config.yaml
num_hidden_layers: 15
hidden_size: 384
n_experts: 64
experts_per_token: 8
d_expert: 32
d_shared_expert: 64
hidden_act: "swiglu"
moe_layers: [1, 2, 3, 4, 5, 6, 7, 8, 9, 10, 11, 12, 13, 14]
router_score: "sigmoid"
normalize_top_k: true
routed_scale: 2.83
balance_loss: 0.000776
balance_bias: true
init_std_router: 0.0312
lr_router: 0.000528
vocab_size: 16384
norm: "rmsnorm"
norm_eps: 1e-06
tie_word_embeddings: "early"
optimizer: "muon_variant"
learning_rate: 0.014
batch_tokens: 65536
max_seq_len: 512
train_tokens: 394000000
max_steps: 6012
dataset: "wikipedia_en"
Below are experts of layer 8 (counted from 0) of a mixture-of-experts language model. Rows are named router (the router's row for the expert), gate (a neuron's input weights, with its number), up (a neuron's input weights, with its number), down (a neuron's output weights, with its number) and show model dimensions 192-287. Each number is 128 + 32 x the weight over its row's rms, rounded and kept within 0 to 255. Numbers have three digits each.
After each expert's rows: "gets" lists some tokens that make up at least twice as much of what it gets as of all text; "comes before" lists some tokens at least twice as common just after its tokens as in all text. This comes from a sample of Wikipedia text that the model never trained on. Tokens count by the router's weight.

# expert 15
router:149123081148160132134157043107184107181115075090137173098177099132181130092091109111152134121159145121097112116140119084094106171098113145065178161080182124158146145110115135122129084108102120116129107140101099087199101151128138193172091183085164081161068107182147082098124120147097188114
gate0:100116128115102149096134160164131142159149164132129115091145127162192143118162124146134142168104138111125116124120114206082061114164120152164065195096153142158149125117089161112095113102116121141125137112118111138169110161156149156134168148184155117131118159165162158130099178119093143140
up0:134078103128156072144131160141132111111103176143124181136119123142124154121112122127146102117133092124049173127090148135089101131109125124146112139118125155106142164104106148165105164132112130117159167155096137089111120187150142114110094163119141156120082097100143141127187140105070131192
down0:160108105128147122180118094098109119104151072103149129133041116153146148104125155143114139099122120138185120098122127069140138153041152066148105135161138168141123126140124138108142123088098100169081097161190127119201110168111134114146116164098159149179087125089114148089105122098181136128
gate1:036165159176108163120127078096109121119147101103119142133190067126144117132162136101152093110193108130131049159117163119151131162118060126162116158124131148189148114178064121122133099105162111053092138125129105095131147146188087172069134108098147157113088083159130076085106083159062122065
up1:089097141146171134140092089099128056110108112133144109138162106082114138111160090114102132111090157131125105182065181123170110122131096211063105166137158118065138079096127133086123103094099161131153159111156153177140110081109107143108074103048126104147147107124119099121117117156212144132
down1:185114092203131106135133113167160119144158103044084113156106159182160155111124140130123185095118156136169120118140136142111197174139121135090154140092162166147150124146175074171182118085145148178142121183111091147084085117173091141120099072132227167038090106091175150150154154126161130128
gate2:094148186136123153169197117119138139150097141085180191179151120156147116126148115149178111097158139143109112114119105107085087150186119138120115126162130153113149160167152147199081139135156053154130104165176061128122145101073104161122092092052089105080180135141143085148147085160114202141
up2:167054116097116141122115080124100125152128211173123099163091182148146176094180115148107142167103188097059135145146126119154120137116062134137076140149113129117177106178103149092116179177164102104154141108140098142131134141079121145085152184183124133195140143225128192213140175135165098102
down2:131187163135082073089094176198106124124163094167094141049177113131198140129167110117149100132178131154111169095115121092095135171155164157121098115138110138121110087132086176153206153103079145144094185144130101144094110085099084076093114135118023126123106123103140154190116097081164091083
gets: " |", ")", ".", " |  |", ") |", "% |"
comes before: "\n", "\n\n", " | ", "| ", "–", " The"

# expert 7
router:126086153096149163143098140121125177164124129167172203125123128204112165104105108071079147150121123103155124129143154106098134148103160086083174151064146126149105143139142134131071134107088080094096123107126107147173116165169119143130081157167160128177143130154147116148128113118126135131
gate0:137143124130113137082075086170122078071089097191133148081177067157143155107120076132083162126096122065105090079152147112123112142118116130094129104133144175097114113167126136127079144091084138175132118080037130159140108124138135121195140146138148122107086124166103140144103131014136114064
up0:184122140128144152130054109129097144037136170084162101085114096167099129161124123137168080086126188174119092090120144121189168158096165147163143137118167178106151090158118097179077128141145099155160183130148153149042135125144100100077125141119068120139070153063084118144138085083136124103
down0:104089131134147132122122130131206139113081163128223126131102104076180121139117145109080147111140155131190102143106112181159092110072108092129148178150145169126110184132100142146102149097079157149091080087143167113091100081130145163097152145138110210105102187132100151146155093125098118117
gate1:145145162152129127101120114090109134133137140136130149113175175155166149122116151138114132090136124107152113090160132118092162110074187104122095088112071159079144151143173093182104161127133119126113081062099108118153143169151140107107076088098183108111120135167195136135089142105124161101
up1:124123074120089136151157166090095133105132136166162144163089141145072119110131104156166079133116121152172123089208092158114161112141119145112105129131150161167164129113087177122120075122177162120140160158133115147090084130100159140122162156130119044085110091041087140159161117127126128190
down1:142161116090134125156129186116095087166138126138136130153126133101154118177158126170156059171119132113190179130153076122128141104110160141170095215124147093108097123064110145061163105166115122166112178091149135187125113152127162116167129129121145102175103124089142146185114178091155126124
gate2:027057130120130127120152095184129085121128115134135145137153178155091173128085142055171091147080111120136160123114117177164141117119150167102152089150082090104145175136151078067059099154118088134155069114152136163233115089198141120130067201134143118146174133178112115107107110091101154097
up2:119075114158156128114118120112146098115124111167097117103169063076132116114106126168105130187089114176111143173106079132095130161139100119117172155130134088151121086060103108133148156155113074095168137092116142130174149076132139144109110149066094132118158117140119107167174117116084059152
down2:133150088145174114083173100100122092124127183124150160151121138128135071149142161113130108191094107119102096107125146129113178135131204127124122131124173120082124159078161182149139186075159060128088128160138113100172147076145146086112125169100094168177139123100128228155133144103170104091
gets: "1", "| ", "–", ", ", " | ", "-"
comes before: "1", "2", "0", "5", "3", "6"

# expert 30
router:120108161085093085125177111129120134104064125132137134170170087142174087153121157063125127107128131125113151105102194091166082106114153112099144126145100111162146134131111072154093133126060086070139138097097152105177185086152066158143132160143134102146086103145167134092079172161086088109
gate0:115113109119127139192117139154109158103121087077100149144148154113135149123166108111101143111103161095132139176066158135164101130082138105121117122173128147121129134155100122164102124113125138157082206054131082145183154122173111145132140108116111115180183156124179163115114147072147124148
up0:136083148134114113121141082112106131080139120141143144139111115075102154173075110081126085051087091153152164165124135184140121158109163200147095085115125123139133133129125091131118134172158117117150160134125208107160179133101134134106225121144130116132118125141130137134134099093124099145
down0:086099114124136102158160098161149101094152070137084105118117111124121141153095104109127128117115125141146161157157199122130113109211194161156162121114062107074182145167172083109206098132135097125084079105148146107124138187154107115161205150106141080137114097114144111121107095169086127146
gate1:074117119046110167134116158153110125151122100149113173195140179149095130144124141082097144129169101119124129178148130100119066149133142122125135127112114163182110124081068043074109156076211146084147172109116148142147102130097145175094144085178091046099111179143163156103109120137180127099
up1:140115133139141141157174128192156133155157164067158169122117130137096170124106150117152105150120128108077141132169179101141183126238128167125128138119150161086154078140089179124131103136117200185140099068083105161121083161163074071095098071153103161128069115145102141124126231101110132111
down1:106121116159119144133177154129146116171155093118160128039102135172049142152139118156113128096141073200138143163118149126146063139163083188125142181142129103087099161145144161120100125082164144154110095118111123084082060080191170165159092124178204169051146178105073086110149110092167140172
gate2:152119160099098181132152138140156153133151074087070117085154116095109150157118106134106128111158169045164150156107137156181133121134157154169154140141183073139143142194138136153114128097049105102165150148115178068150165197086104160109145137073154136163114131081163151119187097174120099116
up2:108089180098146103104150097154171104122120167111098149087125090055119132136111162058165159084138138131135147165161092151110187136120046169156119150089145086103077097095138070114130191123119144157108176120115187110165161068114142114149146145119120102157170115148156151137111108143129152147
down2:136125094139112147212143145125165123121128122161141154120103115230133142137147085193132117180141154144086117094119082119077190153109179117145080144174094201104171154093083103176090119219188120183196114130126109123147085184139137140126077170126093128098145134088139109145191103067138168143
gets: "\n", "\n\n", ".", " that", " The", ")."
comes before: "| ", "\n\n", "|", " The", "The", "-"

# expert 54
router:156172106139090179189145131110112148118096061121121088135220095074137105105147157132114144126161135076120098118172160157195115110126152084151156113140115134136140138142133115105115127107086163128126135168170137087163139150118199146149111200119167088121111122146151134073089144118191032085
gate0:142137147095147108199110141150132079109095152138119159121082076126081081192123132117168081169184127116167166157156106133136107114152093071152102133123132181133124131121140122133107114105136110175093151058116134112138072202142158122076171122122137122125110161172152156143105108120145148098
up0:091062114115153115168155141134174153105106093161091071106115183111133127084139084083162092089049143155123137147129099087155109150131182078187189093147145118117054158049151091078157131116159158118162082091148132126188187094143105109100181097080089172117144134098147152121111163107110105180
down0:174083150036127116129162134131081125116186182066095114151094129072098113077154121093106099098132145185130107173153117102137153115135113093104125128147134080134160112180072140103141141188108159121119143094132163164130137106123126133108159103126133178127133160098135114103110116156150090082
gate1:121147078072119142112168059150103065133086154110122056126136164123138076122141101111146103104102106112092109140162114158132068090162084102135133077150078132072143119149115138109119183119076073095098093075141185139133088115161187166151100124145104079104118127127141064097103117072146114076
up1:111079149162139121107142189104124168143086129102084111127105136084086086074154111013135107093156138084174112181111101143128157179121136135146136107095121144152124148127099186150145088161137199159182119152083117169144118091154120134118160119144097102098097181126099124122153060129165135162
down1:100152131098116146115095192117105124151146133027125104182086130089109092124110099107149207084127140196166085084107108184091170120162106176099140135119104179157140107168140111167142181158174126095084156174085120075162142104136059112163103098154103127158087118098076097117083135098113141137
gate2:101117172149133191120065152097187124103140081117194122099164113102157141160121143146215071112149105126155122163136124193153101129118127155064137135079129065135084185114078086154138127148133117105145162140155081141098139119107144144162162155118139110065071107134171106122125086149192128114
up2:130076099097135113098103106148171104178193097140142104112089098094070132120104137092131207206112149144103078139133146099134097166145088154067188136127124054130144185121127153106144123111137127136123101109153126125133132187194150079149117116091105190161101103138143128119101112136116110088
down2:167135075119139044136095147162106154154089024070099084112103151130163097106160124124082077085125161144152194091022115109168155081109184140103118143138121147143100111138093150171146130138090077178160066087146128087074146108154091146151125067157114149174122135144141143186074145128098190155
gets: "\n", "\n\n", "==", " ==", " that", "==="
comes before: "\n", "\n\n", "==", " of", "===", " of the"

# expert 19
router:110127115124112205132131111129191163151159145131128172086186096158101155150130052076116121078153113102133067111070138150157086126073190113097159142131132120084170197146055164196075123100163108150102145111124038097136091154132157126099110149161198128132097099143154131070111135097087082114
gate0:141157158177140210099093075182129162112118144098189169168184088187112169077111147084228167145159155080138075132133138145102088113136155131075140144193143133096185151102096151149115091102119115120147096135088086118132121173086120130146090176137139159149120104117099122122107190080128146099
up0:099128122132082158160145139085128145105090070099095147155123108116138130118245157165122129135091199148118153216136152138113190163172150184182117121105052170139123142152104089078189151122170122133170127106090056114102137083170188167127121141165101129158121124135109111167147139108122078149
down0:131173115160185114084131124132125127158146147080145083114124126135131069125152142161100166106109134112117155143110143113081155079098147104153106152092107137108074130109102154162033129051176116145124077111172188142120091139148129129128120099143135135136104073146144129137155107134128107108
gate1:126096151091157171157177085200147205128165137101184151104130090069055112116104112131062183108174151115101084149174155133110115180115127130147112126118123162140184105114145115138086184124075115118153127124144035209148159091124097146139149092090150114082151146114108133120113151131166143079
up1:125162160110101190139102163079083125105153097139088091110117142140163145152173100127100114111141093143132167152144115195127139120125206172075127091122128135145131089089143111127103063134181145161124146105093153124137140098136135128115091137208070101087122068080102083083126139162158177154
down1:127198108112145148104105119153129149138101192182130122139124081120130081124099153090096129113136045145071134196065160143114089091143173119041146147142147082120127174159134186134086073108131050113116172160132097121149125152145161100187137138150091156123103173080116079146154134117145124146
gate2:111175118151121203159138154155184136131083130089171220115166131162082165117080143172111176085195172105106153135123113169086201092070149149106119193102138138126175177044116146100112087128149089134066156141140149136108129117134133101098124158167072114101145155212133164097150099121141151108
up2:160179179083141125186089115155111123105139148140106119131145110115077158123124120078104114085163135149152091177092113123111082103115093167178085100153123151087151149086088110121137127113129131142134165139157128163159134129100144091146121116156144121112098059122133136060193116123150097136
down2:141175181136097133210098112115130138124121124144157158167140128146144160120101136084139128137091196170067133152071108106089170111122122133158060109133116109075183166114105158090165067121095151137074127149175138142134146092192166145147111154158103165128165059157157168179175066130197128119
gets: " | ", " ", "–", "| ", "; ", ", "
comes before: "1", "2", "3", "4", "0", "5"

# expert 61
router:160140155121142168177160162132170176137089138162120133171076079103167177150069110089124137143131091048105105123135164122117090098092101057154155141083190140088129149133111088169075119084090049116143148121145101167133142099090087134111126143145170070132130107148127131123049114084088080124
gate0:087100135139086130162206159161147189136113095150102151087123140142121093112118147115129162125090078118130106071178122121131128090138163086127129065163141086129167090145130118101091110073160168162160143117089096123181102082172156114151121185125179137040150140167136131174103095110168136156
up0:126153052127157189128105202130161079082134205148140123154098169087153141132178108120127093138165142116112125123119106182178123144163115112167143044171154131109088214170093095117117113139187083116149150124131093151102109125126092133154093077134172143140127123117138145093140123134166153141
down0:078073073134172129166123078128118079077078162149112161125216103081099125162050121115146133112093137112146157141069099158138143126127120116154113165146112155083122092135094076104092114156128129165117126084190160145140128131089115095147136059098146134172130167193172131138113101118149169130
gate1:159096063082139132191160163085121153166150172118162108108110159100104127132106149112112192149143113120131172096107171139123110080106088119113153163161143096163175157123163121156097077168120115131121167102080119133114119165106085114156117115103171063087095075088048144132027157139096117153
up1:131099152112123152128123110146139111103087168150165160142138125098067103101093089161164159084110117163160140121114159124128082101173148124139126137146123151114136170146155147161100087137131112099090129107135090091128121151138118129115131092110117082105144089102078170159122108125173074115
down1:139140126084154145180174108090184181185120151122110144197167113096097092168106077127109127105163158057119079119095140134095056098147123098124066121081134092102088109147141143175132223142145099063142144132084144143163165126096088129123108121128139084107114179127109102160108116098133111100
gate2:097134162157113140165111129195147111115062141180083101101101208158164100106068124095119124074100117119132135159121153138116106136092169168123161139083089157170162195175130179118115118140098191137119101174075140096147115141121187065147065169182165150139107116110142096100096145071149148151
up2:120085122088153067103126109128154163162208103148103134111074176129205108151144176080136136127111183146059137095092168167177113067117126049140113117177092114090176107069155103114067124063170122146119130190170180148107045130168066078088078135120143132138079114095061092100158134146138155103
down2:094127165089148104098092174102090163197172124162127164149099137171148120111120115149200130124108100120063118165124061111109091127168082148099106129133176082144098103168123132180170112166138100069093116169103055106171125087105092114106141172188157114132155113141136138163151135139168128111
gets: "2", "0", "3", "1", "4", "5"
comes before: " | ", " |", ".", ",", "; ", "–"

# expert 55
router:109169102134122174121152094179199177164151109182142212111163070158159106187120057123069125137155073131143146102104106138137116134142154108094117171097138112149144172144116149123131143118121139052130141125123122127114151137152142104085138159147123136174115133215138107132101151124100115134
gate0:113089087085177134175108028144126152098168124103120090097101126145104139128129152096173080114142101086120189095132078137152069188166058068151075070155074113185144135153126177105167117151145121116148159082127089103176171113066125155086126113069111122146114130064159133110028147089147135105
up0:144122125138162150169121116148128152180117099122095108111134070113102101103128107090081116070127120118212138153141173134168070141102134143146183092170155120176117150061136154124130117108121134121122125091148139086102119103105122128113133093158101107153109155075197139147080149142129093134
down0:132084200080107149117120148122086130145163098106070106186180129155106207150094178087120120149134125139124153182153162135138121137144176118143135030129135141090138121106191135107134158110138091135144096073160115119160144127120103138089138093088082086134148168083115142131118134104161157086
gate1:130102097103144106113132136167179111157171144135149066140133098106120127108157109113111087113162167145070105105133143125130116121136132122144082115072112081155161120152167140121119133108125120145135112095069129153138141121120190127102161166099106123101149019148125088092139094185092145079
up1:095158129118152151119104131134087137117149127099135136094125141124074155116141124117149149128186177190137152096095142129095173142081131104113151153108119101129114119218137126164107150157114150158110098168181089146205157123090095152065138159135136138122170062114132116123138130116156087184
down1:157152142109150093135157193110114127092086121078090187139133130073092167087155103126187024170136169165144105081128053170130156125125163151151116159178155137149094119185102139205155108140185085125126150134123168167124157153128079107077149147081154135100135203107151109101145153095094143065
gate2:145137151146146167160132145169126084149098126110114163080090194108097129172100135152152145175054163151132102117172156100139148124143117128123119177115142068110157121144113155138096119163075061079077082154086101155117125126137104180083114169172160095168090114140088118170148126111095105122
up2:081139174121153068120148123128140179100091154120072110091114146143101086122105177088155197070094108137074092191127198084111101175114121126129162146194124097156113114145108137118096114165176159102114094185129088135197164116147158125200163160147100171151196094155144183136098160146060155125
down2:120151131127120154143117172120132146154142138107127194081102056179188086112159074136033163114155107107117053178090125117168153047173121115139097060090096124108108136111103129178112164154130135093102137129105110207084159150087115117100103104155091146144105098119126087183155109124110105121
gets: "\n", "\n\n", " | ", " ", " (", "| "
comes before: "1", "2", "3", "4", "0", "-"

# expert 20
router:209091186145170156149135170106108153163087099160075136090112111118131123110088152106139100120136103137172139101131097102106151129092135089086089163099124124094083122121165135118090111110091098099121138106170061157113128140158134149133107153091162168191130067136077099092079170097110121125
gate0:155130102085150138108120135101128092100101057112127147115097118090126103146093127099110145121182104087113110154220121186168123148164169169090135152160114114130108156131117098097119074138099105126136184156115095143163084116120063141131069151118084117093141143124073114161114138166124097093
up0:140139106121077115179158143227157154180126135142127129151143089149128150117158137088128129149080123167156114161144081139115117137197137093088108108138154129152119077130131178106153183166186060143183126112149134132077124143091132158177126049128130133096102166162162091113091137128139163079
down0:166093168143128135086134126078171102076152087089180129109111115160143107153124147136085157123158188115172118138134117123110164133145110106119091106108191091139105139167059103108155156146142131137106055129141112114173127118117125137138190072115118119115069123183040116107134095098125170094
gate1:157134151088102115107122076126133055154110115153150145094123106137116135068097133103118111151085148146149121113095165125116162170113135164137161170127180191120160153113140168196134159188069074103092159091067102146154163105111173106156091135130131160147159051090115149117100086164122163175
up1:064105192105104118161096109150081102097178089159066089111082143146111184102157119145176064167069096126220157166111104092125146103084090107126144181126148146156108183108135108076126141157061193093148099074122155113100135145153164144121190166124118123125143118201121105127160130089116096094
down1:079145149068114128118079100144121116059162149176122155099124054125146167175172112138101094123147083130091116141141106154121152171061127133136135163090171120155129131184109167087145138148112105160140127110117136129164161145156158157126091169122149120009115175116131102139073129083147086128
gate2:139106179091078089099116121100123149123167120115111102161094120033157094091119128153122143163131123166112191070152092093126179108138177146104136127162166057058111071156145107101124149064106153208045143049123126123160134139133166083130089134124108095116065131129133041095151129098115108116
up2:073084123112155136212116083153106147089093117143086120100137190087186142136153088132126155075156099153103180131176131163140189060090098100141126111163137174085131173090128124064126140111094142113109142151145122144144170169121118084113117116080091105073176115169124114116166106142091146107
down2:132141122169171135114112171149063113196120172137108062128200175170106090122136112085092136112118164162147094144118112180129145142086132153095131120168146124146149155149163116146089200130157142077145110181091118130122171099088108106115149102115096151141115144093183055064149151139122115110
gets: "2", "3", " and", "4", "5", "1"
comes before: ".", " | ", "–", ",", " |", "; "

# expert 50
router:165105120161117158177122100173166112124074148144075239139164123096162128142123171107106183058133131100101144130083122200119124109111154097159137159148104131147157189139125138192137125139119113130119152129152081070091195151168188158128105174177152122201104137182137108136119147138104086124
gate0:139093141112171158115098131196143098150126173083094150177132130066125099103163169082140185146074095141122166114149120102114120130096169190127103186120156083116110078108188143177105102108131129114087155200111117120144042098099106119167130148118154151138063152154130166116102139088151136109
up0:168122095194080070177114150132119157094077152192060149182092145107149123108124159094097158129202094135138109116129115157079151077155133140115100143110172199135071093154156090174109142088169088156138132116129159188093083129138142146185167119106184126124171165111132122126215075167108106096
down0:103193137100134071174173101138133150163103158047168151100162132124193093076194141180093147142114110102099099085097153079133139151117127150037174135095118130119124117145086098173100133095152149150138127125095108104168132166179139104089078070071173038117138128068113111070150150130117116135
gate1:102156129115108180158119117153115174132106167090102170152166111134141089094078193124143123111133129138142161145133179191117124151163125173080126138088129164156082111136123172111114135089109171140149078107092071137079120078096101133075077141135130151149152155155102105165146177165148123120
up1:152170136114161140105131145168173123152145151133151174098112172136117139120117131109113106139141204076142106143189102104115108134087106085189125083124125174116121157163166148130123134079174095149127073190121108164148111194104150079111070120144162144121124104168154120123115098190149047137
down1:103171122139122155147162212129113157092128147152130159200119102121163148125105130082139100134099179149082141140175190097086078153056116136148112173120118164129145081139163156173179148122158094114173116222118161094125153116144081164142046139155058131139109093080140171120148121189138093151
gate2:129094178091134113056150147121060184135161134110146195103147122138149128114139122166131152103112092163117129151138119171113083112088209184119165160130151100046157129121089153112097102076075164119112060157122090091150145152167131126155101168115096155128109113113162119112079165159088148086
up2:143097133117112127146120136118125142039168098108107118161101130088138097147113098140168163156061118169216122089096135117146130165087127167144147159186133109150069090144085111098130132116108112105111112172154135053177196060162085124092164077139149152136128202118095150154160150115086113164
down2:154149142140076135112211136150118107161111137145094150112151091155141178145182141089142078118178127146122150113127167099125088115131142112191196150092139081146118130129157151134104144156092140168107218137104148105107101142076096134149128175132116102163161162119132107166107131072168110101
gets: ".", " |", "-", ":", "|", ";"
comes before: "\n\n", " The", "\n", " | ", " He", " In "

# expert 12
router:176101156119128169149102140139150142161126150109173129123145094094161074152080139127124162124164143135165056147106101195123024170084179094130168156086137134116131204179088069122118061071092138140108121158116096143141116168180143151106141127160099117151072143121097105083150192108064104125
gate0:108133136098122181145112099152162127126095100156092134154130135126134038114108123111150185152078106168162101111113158120134054124129163111173148127149141173101115129099199124118135051144083149136113107114209148119123147082116110101144115116112105148125134126095125146151122170152082160168
up0:091107115158135070119103121157173149124164106131167103166143113168107109115147164137104164160189156080082230088145188162144180135124123120180089163112097069162125070151153191125142159105087124188113059125072133167131145085196180173148144114111109146104160076140160106131154119171129132154
down0:089121166101117129092069148135066122090142115121120139113157114170144182133132144137124124128144123143132149076103132111140100104061099092156088140115138137114108068168151193144162217100141135152129106193083074132108186084187123142092149144139152105096131121082133112136143138104110124112
gate1:114135111120104109088094163091122141149121135110104105202154084099140086144064095085114182145130173139138064165129149167105123127115063113161089128065151128096130136114133093164123088090150136134123161123138145125103107126129090086135169112170127134146078104115124168104085190160084145123
up1:110133084104137131122118133081111155096100094158116118050096130154141112139158135081088151129103142137104186146171136075105163079143133104117151134090173146141089088147127155095085133176130100086188117127154119135142122093151144165126158117090090167145160087056185117147062107130150116146
down1:132074118149111123105105124115150095161119129166174136107186131162158105157116168136059081132127161169081118080196111105144139106146141128128183166125162201138103098134180046107128105091120113165121102108114098147123072135114127140133150127098112112118152083176161179126137109064107100078
gate2:096094171120117132122151086143147148134087105123176100106141138085099091102140156135100111126056131152144130153123127169170121171162135147071222108155156098092144101117117112188144167201148078135098131168199070114121118103097149152136087104196107171173144144179153076081126155107141113097
up2:153133128158130138076157150112128112153150145181058080117157177109151138173120136137124153115101095101150125105069147151072133121069094077128140132100059152073118135172102121126126132128182126113185067097117076136092108187138074159127131144145097158165133150179118081106146152163130110177
down2:186132068102169084150118149144075145114131119106164140108084094102145151124156127162131087149116176113144077199117084123126178154174134100195110148091100067162095111080136102101176097128082161122167164154117124182155120156125150108102087132123111143130175099174125067124166104129103154115
gets: ".", " |", "\n", " | ", ")", ","
comes before: "\n", "\n\n", "1", "2", " The", "- "

# expert 37
router:124122147170082150161122147128143142149121107077133135136151091091140089130039123112074136130151143104147160134063163148121054148121133123156187144065152182178101155149154125137126097112093116133137167111158096162155142123175108139100119112184219091151052109178140097080159189175163109121
gate0:086079115156157142135153141123093150130189130156156063090168152069139129213128111131105097122135132165138092108076173127179177199188043141130178138078179162101124161115109138080136143152107153102119158155129127135193140107181120179191148159124141068124119141172119097097180131059114092178
up0:100136119078105103084127085173195105098110057133123130050121128106148066119206133159121071092147113130176132165128075105202058145176122097088084161170177123119091121144147106126120151171139123170101094110121127179119138135106065162132162150101137081123188134106123086114128095161077166094
down0:088149146121119179083186112143142129103159103119101190090138106135119090107186197173102109142145102140188134112144152121136150137064135113175147118184139222149105179161140086159177105148212097136153156043199114118110124113092107134079106144119161118135143091069112179114073093160123166160
gate1:146133126140092138175127119083115172094109118098112057088191123135121164129135090137163156156191157113083078158087111176145140098158081097130155159123093157158157165134179150140156130155150158130127109107207109085124155111172095104131121116052154117143125112156148151141135096158139126105
up1:089161099151114119110106173146148094171143105132154130155136120133118153119145182071186094108202158118115139128126116171162112147176193084124149118154119106151104102145111121116130123119186108120125090093131165148121105157098142169142199147164141156108143088075148173175075101113130115115
down1:108131149115130121113175188090135082199205092076101128146128128137152107142146123161111155177151088084148112156167109121098096159107120140201161136159084135110157112139128120133154137187105120132085087079150126140121140136130102148130112101127161140121130088127103137117096175102147070133
gate2:110074127165074119160090084123133100152141172140130149146124155108149093147041172128095104168114083084070133076143086113146138146094103126068153143116131142181129139120164088097162130054127166145111077123102070131171136147085073159139118148086121152119063115149181073149164164138172100108
up2:158132155156127066215147068118162063136133150186153143161123141149150131142156035122097083144129095085070131127198149152117184123154097153060151096127102130101192113066133142091113133122118147138126127116161131124096041150106125140132104132055061132112141148158068112070154113158103077101
down2:129048124180078188124167113158172118112104178114127207166092113101155162141098080173093144060135113143115138120098113147088163117126143119127156088105143123143151132114105127123125170112124179149106113109147117178186156192131064099111123075130119119195109165183138125123132130140174075127
gets: ".", "\n\n", "\n", " was", " is", " "
comes before: "\n\n", " The", "1", "2", "The", " He"

# expert 44
router:116126112110103105123131131113091118164086130110123175126145122137122111142090104132119179106136099121102138130152094133114083118108111108179191152134074172141116150166148131137096100032133134193081124139179144100089097095140150102169103097161101132117156058137093065136097126090119142081
gate0:165087147135143134145185094134143178080169143188144092142148134077175151136140092134090079084099110209112096127134157184106134109106122087104158078111166065123101113148166158081209111094135050119098122071144142087107132152129086115079111123099150143102102125124143146074117050059074087118
up0:151092071151162167177137160136097180077092173094080136124095112079139165156146217122141150120156139137173107157132114118065154105138081095151116155119096143123160124104118144161169151146170208145113087198140194106107138102124055128130133122152132125189127116193063134157110178163089090096
down0:170068174159130123080133150115153127136062077156095065143112136144110078144121156153158167083174139179173135093183151139151114097080122125143103124142086163161132161070158167151118115095130112089124138070133095135125116111118172188113159144148169110097118156128138131076074108147118088196
gate1:126102118111133146128136122125117131060105138137127109135101150154075121119061208114182130106107132111094087126145169173114093109076089148076176111149159092143151117103083125136117131095071071144151148135128131086100133078131108164094196122113164161148143125117106082090159143140097112078
up1:104089088190124106202079214136109103103129170165098107145116150123141150158153138059119164109218160105190074159124116104141171156167151221129123112151121163160138143135082097105160141114128156102115137110152161121109110115169097159122134098201109119106130141118124124162104120107149177125
down1:136116105137146070186084167177113129161128111091118104163113147095196128146145136119119116096100093151124188104113171195135114125145146150091075102171095118073138179145187097132115154120061068064161081106210118126166089100086170099145110128098125107101172178152097127144127148185161098156
gate2:166132192100126124099135146143087183075163118143163137085165171120142119154104121150163123092150093100116067105142093135141085127083133119130159128084102145098132119123125110176117093086104170142127109066151167127143066169104118119158127113160103143152108127085080110141118162161159113114
up2:143066128079150112131161089133108117108100107229192140057148145140134195126126083150182064111082078168228146085109102106077096147090123146186128085093136099082145127086121150127095103095101121097094149094160177104127154097118140112147133084150166126133153200066140120144124147186103148136
down2:154119138119146104147129123128094138139127139168168198108134135056131188151158110112174083104172135147149140151127104092100115131136097163153131095177119133037172130129050158068107145088115170093105120076121125120193122159107205135145107073082057123157138142141117127149164081181201130154
gets: " |", " |  |", ") |", "|", ";", ":"
comes before: "\n", ": ", "- ", " $", " MP", " Chevrolet"